Below are experts of layer 8 (counted from 0) of a mixture-of-experts language model. Rows are named gate (a neuron's input weights, with its number), up (a neuron's input weights, with its number), down (a neuron's output weights, with its number) and show model dimensions 0-255. Each number is 128 + 32 x the weight over its row's rms, rounded and kept within 0 to 255. Numbers have three digits each.
Before each expert's rows: "raises" lists some tokens whose logits its average output raises strongly, later layers aside. This comes from a sample of Wikipedia text that the model never trained on.

# expert 3
raises: " in", " at", " to"
gate2:112121144161155163081073112072088110140085159083107147125118106120110141107157090148122172095151130107154102104097132112162106114128166194108106161137049179172133122155134108146154092141130153169109112101113151134164159149105093105122191143064159155166166136150139162086137098109142156127120156121165146121178058106089076153199137145161161204111175120100123135130147170104149109088119089165145151129140085149104118186136103095125115101131089128093139081188144133099056114130106140117078125126137160115086212133055173166165125115173043075099179113140143175163107114154125075108096147133140135152103103174121111117125109092169128136129143163195133084140151123098209095139155094113141151134172124052068141174167095131096077129075145183141140123097142146172134063112152106
up2:155202140180097176171076102122142147170156101199168149170121142121097094144123114137133141184140128170133147184163130116153156193161068122120119122157103138142091096114130145181084141075112166170151138137168147143148104184060196091104151133137142064120092137081140079088109071115103135127143093156133132163105105095100119065099128159127124113087086090121100120071088159122168139120120133184052124171144152084136118103081144110135169163118137063159166136082173114099208096139143115125166113064117091127085113127191102126123152148115163079090178148061159126128097157100146103187101126101144182129128133130164144109153137129117128125114093132131152078074139146134162095141068151104153215083103079113091111093147083110101128161147062111139155113134182134165092110132130139
down2:151113153168171164178102118114165184102163132195106151162126140127137082163098149150172107130120087221088198152102166102098220132109085091156162119115091140158085132161126136159120169088085039181110104175108135129103113149099138118087113118089115090115167134103126071130209126141155192121103092156157140116168193087119149127198126154114160172147041152158128103115128150102135160163112138078141124100095122116145145127117085172145142120188090118162082152110122106144090120109069100093128144130149153137104131121142095127093100138175129114129111111098096075079123095137109129211124145120079079151100129122136125144133126155147123083129088086113173162072160162107159158125110136086172202100133149076185145119119092124065130102151142150099115079151157065127126101166121124
gate3:122150100090142079108132160099175117159131162109125138139096109195103126106195153177195124157110105116084112125075175173119107173069104125138144148186148127126089141096119158159138116131138106141158147112136162094123132088176096196149134128137105120113115098078133074113139157140214128066102143164108112130124116089143119133119168128112169174075170074112154102149125120171159104123219098162148185148083183149018110133138136074130092098101065152117121101125085080196097123101133107076124133168110072154131172128124129071109129183121109092110121163181130115114113108148086120150096128093192171192136115149148165139133150130149176155088142106094159139142154164112131151139139088123130151081114142158090169182081061070133128087150140111095127085115184179117111107168104151
up3:103168087133145127125141190140086163122149132141140120170099134099105120124192162088133083129139109098108081120105114158134141151131121160140227127167143126156127143126113089086175156148123149107126142203096186105145160122118106243112109180143134132117163130111125120092215119077107149088115082167157116129097127175171152167160155203128127135183151109154165101128130156200159128104143142157142130133161133117083120112099075164132111115091072076148202121145192093156108150106100075134081184126132085082135158123113102166144140086122130154108107135087056118076100090103104165121072115072125066162148102143087141159122165150156092144093133084160148096163025128079143127122094097113140118127124109136099133149101180100067132104176154159150143107127088122103115129064122130
down3:151095157146098099072091127079146117110107084142194100127131105101172090138143157159133167127151113140134102159150119116167109187152067077121101130153146115130167203162124169128112111111111100197107174090144188144134107142096141160117094148175236126125171145103194164172109137080101104109145155153138170073183091141122105135133132070100139080123115125166178141109130027140048142144184101109114097144082118145129142141179124140169138123148059060167172109058149136118119096083101140149124136072135142100151168166110210089049125144121126148122139116136144100143159102137113170066115136124078093123167148107099101187081122175142195128119110125137113104123125109160103145096162126150114180117100124122114104162117125172154110110150141154095102114106118177137157120064115087
gate4:108135153112129163090146154131102140159119107073122145112151053121182148123145083142149111066191129143165077060137092109164137109103074143176078165146141097148110151117151126170147092134121109192119101117121180127091133131166093114081148129131098151130179124139114110156096158148138042162189095110137125157163076108133070128122153119071129155110102160137151090203087119124142108086139113146133129123148151138135143124134078097177044180107102138102132078162139180103147097134104120187179139139120052156115106171163171125173161130099117126097102154185125175147070141088115158147140137166122133077160159121192106096153147082081089108179131159133153109083090128127113124102173140150086116146068090137086151166121100145208128120141100130173137154057058129148105163121104053
up4:141089106151069140168113187132137094141097165166160066085109189129145130078137101110147066188136164092096103125133166091170110107117113090095127218194164136145153116141150162120134129144104134187095156137100095116169091176163125139200133085067138146148118131198105193105090142142156108108112136171108115129111083136109074125088127138157082104149115182131115095139137116048161121134079120095171165107095156183136149121087139096200134128174090193139144140163131085120162092095141136110131120170095099156074147110096133121168146153098113131139121164104116092175155043099099148151088166113129107133119149118091110182089172096118126128119127138173112125161106059096139104115129142132095154068163198161098083142160128129156071039104105129117164123157121089123160110097159116
down4:095055103099089120134138151105051057115155132119164078114160142124149132081142106153075094152185115137123205203129154125111110191122139164151118079151097111149106137105154078106192086120123204122191070097153117117148130073122173116115123104150099166184132116142137158110122133121122130134159114063128125133197141164160164100163123194130186126102141146160128167117168158068146134078117127153124164090100156119127068130133137138151069133088101105137171094097115157137121100179114130122146145101085072190130173133176129110204128157106091143149143113166151165114160147119138115126131153121153122070054120121094151076209070133102165103125108118081065153169098140160140081132118156129122125179112155105129126124183109122160108102149142099096109079131135171148091117166075071
gate5:090042097129124125108181147087139163103124163096124181094130104112164090101060115127141058096143151177190136109142155126085161134139056112119125169099111166134114092064103147122148138144159185174175114149163190025090148146139101134141162132114075121140107114137131163135128196105127072050095120096102105124156118122149160148133135144117110169150133090113107114130108120080144153116087110130134096109162130255143082170117117172154130071105089126144143156100163112189193109154139111130117162109146154170106167092128096158123132108131056154113166103163116109154123088184118149170135087108090134124077098091077103139083116137104154115143161125075143139117174125138142137165127122168137150091094111165187125106134174073177181167155127109131137112149114119160137167169105100
up5:137096136134136118140094120152151145122049108140147171128108131116111105108138098134122089125092154109119164099146132153168187140115162126111153141129179147143163119187193157178091105109131168100045104126091102144075151164111177171121114128121190148103073110154133139067100203093100143126138065093135118127148134150072114164111106132021096141068108165123118145091117137062057181122155112114190169088106130148125149085085154172132113197200147150098174074084057126148101116108144119110085110103125157135163191127116151137083142138080110100133098099129122116128180132102164134141135148170145094147114092107166141109173135138166058132094106136183152110114102116145149162099132131152141115177187150080127101084092160193163092118149110150132078183082145182150162108137148107
down5:126221104114210153144169153132116224140119140127164142107163072126145098138133102107088121114175094099143204109123095105094065140148095149159133085134127069062036128141180148149154120128132094163088106158101079133149116167127086105130154098121099137109099179122121128151132126157162098107109150111083182096151108123157116100127134105144074074100161108120166113114132209202136118128171136165118126147142152162173124123149158142157153150133088023177167081119173083164176143139093145131149172129139145131079114132080170104090095074111126125149197138097172151124152075178124164155127147137177135138141125136132119065148115155098120141115096109109120110075060106030110109137129160107104126170162115106083125162147137079128135121123126088125128146142163104157144102136165089
gate6:159107183137147128142156174131133141146136111135141146143147117071141126093093127083147108151160171138132129105177086099181108090116141104115130150108092126183108088180124145119077155145152079131150174120153107141118109140129155118077144102142073165159080125091092118090137147088121114123115144088134122141117128153174120149083118117149123136135139134160086063131150140146206201090141085128144140173171149160162075166126105168114134146130112154091093192110153116110166137165163201116125090091124082067141082089137205181069147114131127113132114169123107106143163087033132149150096152179138082176138062159168126099088164096121221079090116143091115127129168109124133099128109113055148125076149082110125195155116111068091202144117158171109132160098114089131082205128165105
up6:041130131153080128113157103159130110093125135122148138072143170125115104124079157151148073110136106112090142177149140116140139185088105120098145153131062163091156136151137222103136150128092119139186144117095108133140101137128138173076144195116125138162222134134125149176114142044117157104173120064149176103202142136124118168145126141077092092165138115105164141130138151122136085023192164125104150130146130119119115106155117074116115117120141121062154145128175134097148148128045074111193122170105138208118069134127097149097123070099172093167130186151172106126107100110120112122207132109118151117157093119149118118140127113105121146070169120109150097151120109146124131154124139124097112159096170145140144096133194151104156196099130105102081075111163121105135165158195107
down6:064162144143087139090161155105154107095178159102157120190114103111108142170119114065168111075166058109143154184094151191136131127112111116099120143132127114085142119170080096100163062118131095133159193137110163174096168134160168084165136153130145131091085091178173145141158092100089122111163107109152147100136149112125186116194132115097149122112096111122157112145166099127127150176120133160132113118052152172140186075105138125119092098093123134177165142099148100158136135073109136113129152102112135197110157210059126138137132167119103180122139160151107101098166110095099152099142151111089159084085083163152066090194153140092091062160124136158157104060069152113101105118138110138107180112166157111150113112153142135161089099181105095111171059103197177114120124163139150

# expert 5
raises: " in", " and", " for", " at", " to", ";"
gate2:165134144147137158103136080133084125077095134072109112094110100106094161114150003078132186097111123109122118124070149127187093110122174178137147125105052143153118123091135110115204134101134172166120156110150136129062134119105094128139145147081121091161083106149179161110147137156095112113123171098130126176173113109081084161197118089155158175143162169081106138140136140111163159073095124181091122126149054170117172121143128112134129061108129107155124081159121130071052114141114133144091065141125129087116181122117177135124104137173074091069149126122154184134138129162115124120037203124164154145094107170179144183127140128171131155118138138186168105142139097127129075114183085147119134153119104102105178166170116122098121133141145151150174127142161179123122120134160084
up2:203200187130147173167056089145122182116114095154144155141123118154116104140100156179112128148113093115080158169140137122142128192138077100136142102146080084214088149127154153195031117102099165172134117125158144161158131190065159111149141111152126076145107143141170139077167119124108120133180107101129103101138109126102133080148152161104077146145091113096116125105092148119086151134106128150112139136207174091136103093132117114097118177106123097115085152093127117060190101166119104068119113173101101154083114160179105128141156140087110064079169130080129140183153192150143069160102113134129157157132158082128133115148135073080074129104139170124193101079117160177155066123135138084140159128129089145155128136116096095096121164127085099170099070138147118141123164117127131
down2:139091137112163157153106123160158134157145136214093138179131146100120096146142179136156091122116107174078145163149158122081176135071081118141176115139103109141128150144123174159094123157133108117070132131120114127166090125144155127101047092097124142096108139118128097075213106149156175128112075157172106119166184115098132107179155146086095167116087107145094140129163130122118168175109128145163123144125195141162169113140116155126089147185078110158050185133171151112122101084089096110145144108114126133123158130170120090096100144139140099171128112168114125123122102112085176171150099129117089202112083096119188164085113108051093142142111143099175118108162135108154093198134116061125206060073130139179098124140082107100098109127133169025111132130154098151170111137086093
gate3:123145144086111114174118137113126111148109132145157134170127111191121106146168115181129132183069106174102150129094141145153103160064062139129115179177158112109091115057143155129127134135136140104180148134152167123103158086179112116134092096166097088061155078092091072088142142116177173124131183138147090145141108110091146099134158175105161146117138056103176116136150113105096150138204093181187214133071188112099078133136127152142093090128122129118082067161107071135127115078090143096153114129088129166189177132134139092122122201152103134155128129123135144077119108076124098131104118076170155169093098130149122125151168172120138148100101091143148172158120173136178132145136079116155153087111127130119194162120051069118116069157109101133117095106158202153126148173094151
up3:178177120155175067109107150141089141165142097097118149148137115137137104066201136114129105126164113132126140151106138124127193127130107176129142158144101147150117159106174116099200143138138098116152127204067148087103158133090128225136119166165143142131135148173128111103182082070085100103125133170161109106084156127178169105128147188120141154140152061130138100097144124175137107090099126115127160158156125112091159189118075157128089117091106097172165144174173106137097187103114080112111165105128106081131139133095060113175125054111139132148132154100087090135092098138123196111075119122130080172155082175097189155108164129161102115107097083164164106143061171127092149129120111143125143103105079068071106139101147047139127137179155134119105077137071153113150135069114159
down3:143130151126142057124105115099138131137133145156166089168113065055189102107145118153104137137112152066140150177132072110091129179144056122096164118173104140121157163151106196111129110123082092173068166124120132127157135147105091163174099069154194141087148098109184174182098165071123109127170109130130194046154088142061107102118131127124168137116133141167142126091093086162067155117183145142125100185099115117141151117145082135141141145197132106166151167073136203138114102071146112130138155112176179097146091150090144046051121126178166135120102164122133154130128098139098122123114134134099119113179113131097073176140060159137193147149132125107137135128088129155118109080164144171111147147103151153107100082116119127157130111124139161098100096125099170203114159110114118
gate4:159152083144144128139165164108123158051092140089107126098106085158150162131150108172141098075212048142119099127153115095170141129161125107128051186156197100106131154142099143148182098154078120153116095171161190109115118108180123106160147139097085138138160122140097136152097175141062098137178104129139144074158114107125063110151117149146099142082101152091162104148093113093126176132158096127152057137205184160143140140086095136194073127155106182076123145172108165145117128141142128190154113109103103076076124178164178109159164143074110134083121133127137146152119136087114155125139124104127094093153126115154082118130176038153113104138080110086147150116105126097120156069120211147140149142092133159125147133086118151162136142100131142144099120089107160113126172114064062
up4:103115173200096171146116155169176118156109107096128095073167119145152123081120101110125124246128124099114101136114188074159109096133137128083155177188138152137189085111168150124089154135147119192125141119130153128176110200179116113156155090032158159124122121127073157115113067116133096144131169155141171107146101092092145114099163124159115055117110174170084096160094133130123107106074093125128152143067117172117184129092190095157179110146115194158104149155133144087149125107155118129139092146066112121155133127111133131150124178136127131113094160121121112122155076088084125133103171093148131082174134103062087163157146115081107136100130183143074114161124083127117078141182141169079115144097151160119123102140094142150068078104119147102183127129147099098147090074165112
down4:134139039126136141132120148073108041075187139140157094151135159158160130058128136141097093162134169099133205116103117120157100172085147195116132047110111176160139128119116112109146119109185232140227108151145091078105103104179105147096157150172156118149153148126122139102105089114162191124115111107098138114147113164059121135162158133105170137095081114130140139112157172108141133099103123189169152120114132136113106102145181147133071156135128111148205109142093127133125083165111128086117120169084101139157174170167134090138127183094138136115122102130095130165165133109116128149137107144113146100123150166055149107121177105110144129083121127094115153188046147149104104156183135133108094153105167116151105107125152128147098100101059107080128098163128126153089051174065131
gate5:058059108116138083113144139081133118105110138139137160106126117117152118117068141096148095097134163187160192102173123108105181149103115167167180191114093121127142133084093140158127138107133125169178136179160148075117146142143133114114200157154142146096076137134167116183134172133114082078112096110106122159126099139127141117135160077085041165116159108097120127186065111046146104130065150168137113115144148218117080168128128133126160103141038080162180137138157080160186146145100113071122175088122131140127115175085125162132122131121077170117135056188110121158095109153111134113162121129138108097115095115076114157047101133119111148115137140105147179155181152123132127122140089161146121127074105143194129147128141089190193183152126143138131130093095146105131151168120081
up5:147107141145142129136029099175116106118097101105123160117129115113069097118180111144104090134130120092155186167131104150165162175101154097086114145129155137139138142158183108153154139105103157103092084103106100094086187224087150175124077117136193146127049118115086162089104194134154154107115094099130088138172128142105152152157135137050111151100115092129127152103084106090082105108125153050173203108071148150122153129078167133134133157202143169204180113097069142177117117094134118115122131108088130176173187123095104149126101112090121150132151068154125126179143117137179132111118155092176100156098160123119124111148128080172096133111038136166143096112086166135158156100123128132160119117123119095141117139106165182152125098133168137122088186117178152149154097083131157
down5:067189131130165117128185146155143179108151102109151130128185069132125119174163072119116131135158096088147183085108107116152120142141117136151092079114147046098057148064148138113108119129159097132078070156108125094090142113141087108093142135158112137144130143106138106158114123161116147164108138119053138123178066101119150102123130135148120067066140114160201123082144204134145107122171079105110144110144177125198083123119196150161128135137128109159166101133153094186145140133094116157161149146108124071073140140085185128102118096109136131125149182111187133128105135169142126144141150124145139179175159149134180070157073162110131121127078135156106143094081197040140161100123125101158139150202111096049109149161158066097184143109078100141136121150101108137134109168165118
gate6:157113105160165105140178138193116148143118103126149197128121109100196123113176148121131144138109186162120101055155081093116148090072123150106130129104083163104142110185122127108148166169141076192145156115115131090103116076109169130103148156133049094122066140115153158044122144110150109186181120141130110088147130121220137119101125117145122084105107132170080128136104160111181200119130117096136145180121121170171132159134130136140138167171141130110134133123147151081198169126174165153095093118111113110138078122116189172070091084138066134099134121110089114139104100093107141145159133159082084146124047061109112139092120124123135114139134131088084114061163129109116154173154107091206135085127112158132188110114124071118197126137161134155096174083115122138092191131149085
up6:020092107157133119081161149156138126129148115066165110069097177181118108194150132112170121114083136094106112160171130113111129176072118116120147166173048158150123179149075176136122114131140170072205116127098120109147126114108149172108118167159116144182169166112112147110093171066051126114175117092117076126135178082137177123112095108121112160117111102091158130153113096149144047089228128104130161103136145126138072102144144066127144128128127108073169125146185124079129128128061109107145119182087139191134113156113103134090097073108130105194128113151151136175100075144081148122187140157137161110145139076121106145156154125155131121082118158134146123137111086148135122144085154143117119185095160171137157097150195147144151165117129123130115125118136139151143137135212113
down6:068158121107107200093100142120148127105164154169141123138108131082140088120074091114145118098136114169136175148124115197128071109076134084132113128114152116103157099110110076080147068166107096140171149128124155131108133226128149141122134138153142114099130088151156153092161141109138128132157165174175108088186148077169129082130154103104151155075078109158142172174186096175165085117134148188141154157117156136100146095115126094162128121154091119155119102119157072138117103128123116100099171106134133191129131234108110142158200163072130123105116132123093126113115117089135118093124163123140177097065112143151121084186149089068096117185137098135135091157095094089126134135154116132094221148202128119091103109110169110134110083174080115112209098097191132158100140163072137

# expert 2
raises: "\n", " These", " The", "\n\n", " However,", " During"
gate5:048082130112119066095134145111163191094104113152136184123130123130125073066065127091167085110160100196108164102116149130106169093124117112120199159146132145161144113099095156124123141099105136152137136162140167118095197062129159136147190161126080121196119129144125127154109150107102122077139077115050099090137172177098099096133163138117089136118173066097081134128137142100127153120096110164155136140167103185112109171102149095140150110124136122104141091139204150089171128149127120096035113138150143115110144136170110151134105137164111144128156076216078113177129141151124137127147143104089106142103080124082138096082116161086140159119158151114140140159198112085145165178163121189108099126064107142168172211121119089154100174139114110142145174150088089160111176154109100
up5:127127112121118133128111092131111111116090137109099159087132048104110122131166119103095133109079145082174156137128115188164196191081189122111150141157112168120144104179162163110134097098091154121068092115149117122073178193102218171113110105124175149096044134132156183091148146121167150128110089083124147147111143095074128135177121119099140187110131176143101144151137133064071102066172107067169187129112152151122133082125172118143117158150077150160154134145092130193143179124178126144049150097119133133096140083108133083126158138120157145118118085100119137124166118111159117135149166122158074171084088108166142096146124136137073081136093171175114102114136125140130167094119129161132094178194128099124040108108185139153099085152147086134097187102158123097147110117152099
down5:083198127111158182137188121154112133149147163102134100153113113134136104145151111118128094119096075118130141115101086103117140148084065139103094076095049098053073158144182115139126141132100153079114065093139041083135117097143100185106152085125097104150133186090126136170129151107157167149129152142134190107162131152133143108186136179110127054126137100149177141087163185133157092109171132157128089117101104141229114124126186138124113143162141106138152116131142096153181174083113158126132136131117133126092162114105116119048143097114088089123164209071144142111189123182140181185165149137167150128150162150080143106145110164144133116087086147083083134115106141062134138099095168135168156126100111096068085144074134126128163129112123092108114147141169172143128113179146182
gate6:128140151136108101110135145181118172172136120175168184162144092126135081083157125070143106081130166114150115096160090091107144110122171107162130140114089105126114090166131114143068158207138073127095148131128140143072099085109164132140130141119106179135095135121116109057116164092149132167130081092162133115103132114178115146121087110186177112152107121175068133131105121152171190135123126087169184143139106154164135135119132194116117148159115110086179166168128141131186158168166157167119086118096182140080108139120158144161110087145148125083106154167084123103136144075119150145111108158114129142143117136101118114094144099108206110137122105089089126062124131113152188161213151026178145064132137061141168108099115082107207136098167169133134122091077113095120191080156082
up6:017133137112131139071181099188110143106118102128161137090127114173101073115166098053188105113137139107143102132179164149113171112143099149178143164139061133112106115108129142160119156150145215127149191116161116134092119145148158130126080148111132141163152135094119163111076169080096133147137116112197143180171167077145186146105085101123127107132130102105150108104108112121139058048190103080114168145100141163126116100146164078099130136155169104089137110156121139086140125140091080070170161177085150168124129152070124131122073096142158120151149117153152090155140098094102117145144138148097133151100138175134100126134165152134107097129156123109106137191128076182136137149120140139107096174131121142105105136137211159108109187124107073147082089083135113126227137131181060
down6:080095098143074162063160144094150093149161128043118116171108096104144140194134096117157123139191064144115154140119079108095077098071115110135096170095133126072133092129103110124141102099123088129143131143106173120130131151115195127121151142158172097105180093135150142111189108130091153111159136189150077140159074106126125135196172114068133184109110172095123132160192081109138127200104153194169143135113187141101155075074131121111131087080101064116160115144167099167080092087158159107182122136179172145136119143117158108151214120137082129122186140143134145150154161132120144145126138136146152098107157146122142133165185111094119128166085101166144120121133149095178091069136082140109192103154152098152159086124178113150062114080141109121135083130151158119073109140111083
gate7:112149128091137138115137177120114098148094152162125150086127119159163096138116086162073167103176127111071113111114114163159094186156148114102163111100136121082163156082138143102160123131104064129109122142114063167193133054209135124075163169090146146138149149128125148096093129120135148123142157156106103127143119127111089134158123159134141123174162127130189132235183138087224110145092131174130208082177103123073110128176164153109155208129171094093099086048156117147125087148113091097080123104114082089099183157213148128151148102118138088090138104105140105119174104112145107154150155120096186117112113160109111101148104094131113114130171157110107099101090142170135130172189109143088122170138127133065121113163136090181132131147123111149082172082164102111071102117139160
up7:184193118103100151080129135127134139160127101071093116068056121143142080152120143108171153189086165130140117102110134168110134094137038112102145110154129122155093128128141177091148098121104078198140115113120098189137118132137115144101132212110110066140160100090093120080108106107118088093165124133104126155172152110093094118102128130128140151112075166081131155116117116204144167071178152092189141100146133061165154154103132135110082120094112120121093165089068125137173114144104117105094164195115137136152125123106156161106101104098126133180140135126125086081120136132126128154194144111203132121157112150180101128189197096147133145135133179115087149075071118116148159147068097088097106145131124155190095073123149181142204118132125116037094129149127157104105155184129141
down7:049122174107109139093158123155063173137081073093115138168175225114103136135120124157078101086150142143110115118158124158161146111159135179100097091138160118086114111119137136120137117156191136060103073096117110135137147069180148101185143086119148109133173175144106139143100120136190067129084123160076072089143064162101120104095129108117113094178136120121161125103108133159160122104137154140157102085129186105095175121109131158151130127207166076071175162141116109178155147142129105177113070133144101113138192116123056091064139157127138085160113092158166117062157161149136159114169099127140148139111161122164165146135155121153115135089131149143141104117098072172172086171114210112088145101137074173139087125109148096064159146107139142201137095088114142121125142133134119
gate8:113107159104143095152162130124132169172128113148105112198149141172115096155135136093094107148096168107133097139204092111112131165090180138159140110099119122104169113082125156140132156179087181110173124176128154154137065161159134091110073175142072164180134052168111109116123140174115109187142064119071146081059085136108130107088126122087147112164181071133187110140098127152167091129096110112143135128118089109106138156121137099131094155192123133166099151124131179140077150119184160158177155084201088115132153170059108140152146132099149102187088102146072141100194125138167167143130139163105080219164125137121087104085177135109083099132166054071109134115115110131113113134116152145136183070170154122141141179122131117121104155149174182119128106119147080109143090115136115
up8:145115148101212088140102154107162150125140094114121149134168162113153100131126145137099130031096074113112097159161155134036151132169119136097104160042118110110123097132158144150105141169110089178116136106122108108157055104098131080120136084189141101093117090137164107077082135178145103152104148108141145149106101189079127127121136151112106124165135154151147186124144086076114097078077120085124122073132135085152155120157143120127111142122057176139054192129119170175080089127159136150136091138148111161117114150140110110108130145084173133120113206139074175115113146169187108175081182140181091181120166065110116105133117152132170080118170185159149132078120111115104157135114164168083130144166140129164104132148150111094101068169176098059177143148165147121135134103134101
down8:138136107103129153156130168118125151123077130043109128150176091129144119130126072153143127111142122139119021194104122064126146095102119143170194175138158158124143141164148143117136156111096102165105076117098086188227119100065104109131081178183104148102148087151164120154161129125067117107100144113095119120155134129125078133198154133122148116176119153143167139144111101117105118133183120145147112125089200106094141094097100127120130175142082047135143101162096113194132131138072119099165071122138127173084142142081131135120115146084119156074093125155074118103151137160180106154160148154084081073151143137113086091105116165080152116079146176170158161060176093134159154133144164120097177143153090143121152132121094107144132093187145085118161115168140106156148160104211136
gate9:137106164158096115054137122105099184157118124103118186175148091169082067119148086150148129149121119104063184103164150112140148093155166096158091097096132179111097148168117141132133051132135107118146149158223138127139162183163080139126057120136132126104146154099161169086094174133051150104159095121099131125157106126198105107110139112161128148116182171182108171058100100113125127137055098145153143108154148144150158113128122158147169102178147203192109087179132126135114149117106106093117177156173182132134130180120098102122101134115118126087184123132152161113090084099187157066078086151135144143117108133159142041121108123166170096185135140116124113048109124165143093127141127187177139159118121113107088105112100131141083080118098146128153077120073124120142119141104138
up9:062133157158192112134141210144178122101153153161124152128122129159146104144127137125155104112094090169144076128123086135123155149143075191142123140141196052105087169134127122129122108187108115119109147099169059104093105173155192100168135113165153157095093165108089132106132117139111105141114137143145131129113144099122139173147132121165123124153095197180130139136170146055097156120169150199106195157136082103145134170141109108085071098134132046166034113150158135164126079151137128139113132134140100131095059055061097110099143134167042080105066132152172127067155149174138093116121139106129089109134116162151175153113086153156102116160100161128142145175117057110106167110097111106146111135175106208144120109115178120126154146131127121114098126155183125124113165141100150
down9:158128116142118109096137131099142145082181165098076133106197098141172161117174114122082129092109189147128119079101145130102155136113149141104143137090125080065103193094117174131167081114134121052157158156182071088123186090153167122150157140151080097141130124126125157156105102164109117096083148148167107111128124168150158165084183167144111096105126080167108089105122108145104081123086116134168143116185120119066109163150084131168100166140145127146085118108133169066075130077148150141129148134193142130100086137141167152053176087135138116122151137117137103123192149077177123103147038147113201115120149074140148133091123130138118066164110076176124192100133123147125122131148137093108132086176075147123115099153053133097140173140117155152210119177153132102131185090127165